Experts of a small language model.
Experts: 128 SwiGLU neurons an expert, a softmax router.
Below are experts of layer 5 (counted from 0) of a mixture-of-experts language model. Rows are named router (the router's row for the expert), gate (a neuron's input weights, with its number), up (a neuron's input weights, with its number) and show model dimensions 0-127. Each number is 50 + 15 x the weight over its row's rms, rounded and kept within 0 to 99.
Before each expert's rows: a language model's description of what the expert responds to. This comes from a sample of Wikipedia text that the model never trained on.

# expert 1
ISBN prefixes and percentages. The 78 after an ISBN's leading 9, percent signs in table cells, and mid-name pieces like Somers-et, Mar-k, Yan X-ish-an.
router:63 68 43 47 39 77 42 64 68 50 52 31 36 47 65 17 47 73 07 66 62 54 52 59 50 63 46 45 35 57 24 30 63 53 51 46 47 71 28 35 52 38 32 72 50 62 34 71 66 69 67 53 71 55 45 60 57 64 41 43 60 56 67 61 67 21 52 32 75 70 40 78 45 58 54 41 62 76 47 63 34 48 37 40 66 58 66 67 39 67 53 57 30 32 39 35 58 71 17 57 52 30 47 80 43 61 32 40 64 57 72 85 34 38 39 56 62 48 40 62 44 54 29 33 56 37 45 44
gate0:31 23 60 52 57 46 79 57 40 77 54 62 66 52 52 74 47 47 91 30 49 42 54 54 58 25 52 70 54 55 73 72 29 31 56 47 66 25 59 45 45 54 49 44 61 23 55 36 45 64 27 58 44 33 59 49 41 42 62 49 59 66 54 51 00 67 67 59 45 30 65 48 64 44 33 51 42 52 56 31 65 60 37 62 32 46 23 32 45 43 60 51 48 51 52 70 57 13 61 65 31 70 39 52 37 42 52 60 38 66 52 24 79 54 43 54 30 46 61 58 62 79 49 80 47 46 69 66
up0:75 65 40 58 76 62 60 63 66 45 23 49 47 87 53 26 46 42 57 53 46 19 22 30 45 38 19 61 73 49 40 50 51 53 64 51 32 43 55 38 34 53 57 62 70 42 40 63 37 59 74 31 54 59 65 58 78 64 41 55 40 53 61 54 51 73 43 54 68 64 51 32 62 29 58 58 39 24 50 34 61 77 73 58 48 54 40 17 51 72 51 59 60 72 66 47 59 60 50 60 34 45 82 50 57 52 40 35 62 50 39 64 36 45 21 29 22 51 71 48 64 83 47 65 41 28 57 45

# expert 28
Short inner syllables. Short consonant or syllable pieces within proper names and words, often accented letters, e.g. Cal'g'ary, McC'o'y, DN'F', Ay'r'shire.
router:65 47 53 61 42 64 42 33 29 72 34 51 55 40 53 52 46 27 61 58 42 15 38 52 29 51 18 59 53 37 24 52 72 49 39 24 42 51 33 35 55 78 21 46 24 59 51 58 49 52 57 43 72 06 48 65 41 51 70 72 38 42 51 22 51 72 48 60 37 41 91 70 45 32 50 54 57 25 66 31 35 32 55 62 27 66 54 78 50 47 51 49 24 50 50 59 54 22 45 47 55 53 45 38 61 16 57 53 70 49 49 28 42 43 62 34 45 45 40 62 51 77 36 46 45 43 57 45
gate0:41 59 57 69 55 58 36 32 31 20 26 46 59 14 71 62 61 61 58 80 46 62 43 31 43 36 53 72 17 33 64 53 55 04 51 55 42 51 72 29 67 62 47 33 57 48 48 26 49 35 38 45 41 27 46 67 58 38 72 52 44 63 63 49 52 49 63 42 45 31 59 25 59 57 50 73 45 56 74 63 28 77 61 29 44 44 70 52 37 45 75 55 50 49 58 42 31 61 76 24 44 51 67 70 43 45 63 42 41 67 47 46 78 64 44 45 53 42 54 55 33 52 18 65 75 57 56 64
up0:60 53 28 24 64 42 44 50 34 51 30 47 46 19 56 63 45 45 25 68 26 57 41 52 51 63 69 43 65 60 63 67 63 45 40 51 57 22 42 53 50 69 41 49 10 29 70 61 54 47 45 46 60 67 36 54 34 47 43 71 46 49 28 73 39 56 87 40 42 56 27 69 27 57 45 42 58 40 84 44 62 34 43 19 56 28 52 57 37 14 60 52 47 70 51 73 27 57 37 53 66 72 66 60 70 51 48 51 19 40 53 27 77 24 61 54 44 60 49 43 51 55 33 58 59 56 59 31

# expert 45
ce piece and tables. The piece ce inside words (once, succeeded, scenic, Kunce), numbers and dashes in sports tables, and === section markers.
router:56 68 35 43 18 43 38 64 56 50 73 66 60 71 78 58 39 61 63 52 46 63 51 41 59 37 52 81 52 30 44 49 59 74 59 31 67 84 59 35 56 46 39 62 28 85 27 49 79 28 59 37 26 68 29 66 51 51 53 66 25 61 72 40 77 48 56 41 69 49 46 63 47 57 24 41 63 52 27 57 46 72 67 29 63 57 63 70 43 47 70 24 47 49 33 53 69 70 46 53 25 43 51 56 58 71 36 36 42 56 49 60 35 38 59 50 79 31 52 60 63 42 51 46 37 30 31 42
gate1:25 22 80 45 54 42 46 49 48 38 64 64 74 59 41 51 54 52 73 45 37 65 64 74 66 46 67 54 69 43 75 59 55 27 42 45 49 44 39 77 60 44 47 43 44 27 42 38 51 50 31 62 36 60 46 37 18 36 59 63 44 42 61 34 30 15 43 48 46 44 65 47 56 60 43 75 66 48 37 31 35 58 71 39 38 45 12 41 29 48 71 52 72 76 39 79 41 61 86 52 33 64 59 46 54 48 60 79 26 45 40 61 52 63 57 79 34 68 47 54 51 39 70 50 52 80 55 60
up1:52 55 61 53 38 61 56 68 47 16 36 55 25 54 41 35 43 51 27 42 64 30 40 23 45 34 81 57 07 64 33 53 51 50 58 52 45 23 69 38 53 62 32 75 35 53 65 35 56 70 75 55 76 40 63 52 68 42 28 44 56 70 53 66 77 74 51 71 54 53 62 46 55 64 35 75 39 63 55 73 57 65 69 66 35 36 73 41 41 51 38 55 47 50 67 25 42 58 32 47 46 52 46 41 55 42 44 20 53 46 70 59 46 38 42 18 26 62 26 67 52 26 39 32 59 41 47 64

# expert 20
Mid-name letter fragments. Short letter or digit pieces inside names and words, often after a capital or parenthesis, e.g. C'an'adian, E'cu'ador, Ambler ('2').
router:62 61 39 42 44 72 43 67 66 49 57 30 36 54 64 22 50 70 03 71 64 60 55 56 42 64 50 41 39 63 24 37 62 55 56 49 53 71 27 26 59 44 34 73 53 62 34 67 62 71 67 56 71 55 45 59 56 63 44 40 55 49 64 62 73 21 50 28 71 68 38 70 39 61 51 36 61 75 38 51 31 53 36 44 71 62 69 67 42 59 57 65 34 30 37 38 53 69 22 64 54 33 37 81 48 63 38 38 62 59 70 85 40 38 46 52 64 51 36 62 39 54 28 30 63 36 47 41
gate0:40 49 29 92 56 18 53 57 41 62 40 43 40 44 30 52 29 46 71 44 57 58 47 49 36 34 44 49 67 48 60 52 48 40 86 76 43 44 75 40 62 53 38 39 32 73 40 46 19 47 54 49 49 61 51 60 28 14 41 51 62 28 50 47 55 54 31 59 33 37 63 51 64 32 38 65 54 51 61 53 43 47 62 45 31 62 46 60 74 38 62 34 69 55 51 72 46 47 61 48 59 59 34 38 58 36 56 43 40 51 50 60 01 65 50 61 37 67 64 44 72 74 52 99 66 39 72 66
up0:27 63 75 53 52 53 38 40 52 48 27 39 89 55 61 41 41 78 59 47 57 66 48 55 26 43 35 38 60 42 25 67 62 37 62 63 53 48 49 52 55 77 39 38 39 48 57 73 56 41 48 58 38 51 78 47 39 71 70 32 42 53 37 66 74 09 56 34 54 32 57 60 35 55 67 16 51 30 57 00 62 42 63 40 56 55 41 35 50 57 56 72 63 29 47 78 44 33 57 55 37 44 46 49 76 65 54 46 27 31 58 61 53 59 44 59 37 39 54 82 43 53 49 43 40 27 61 45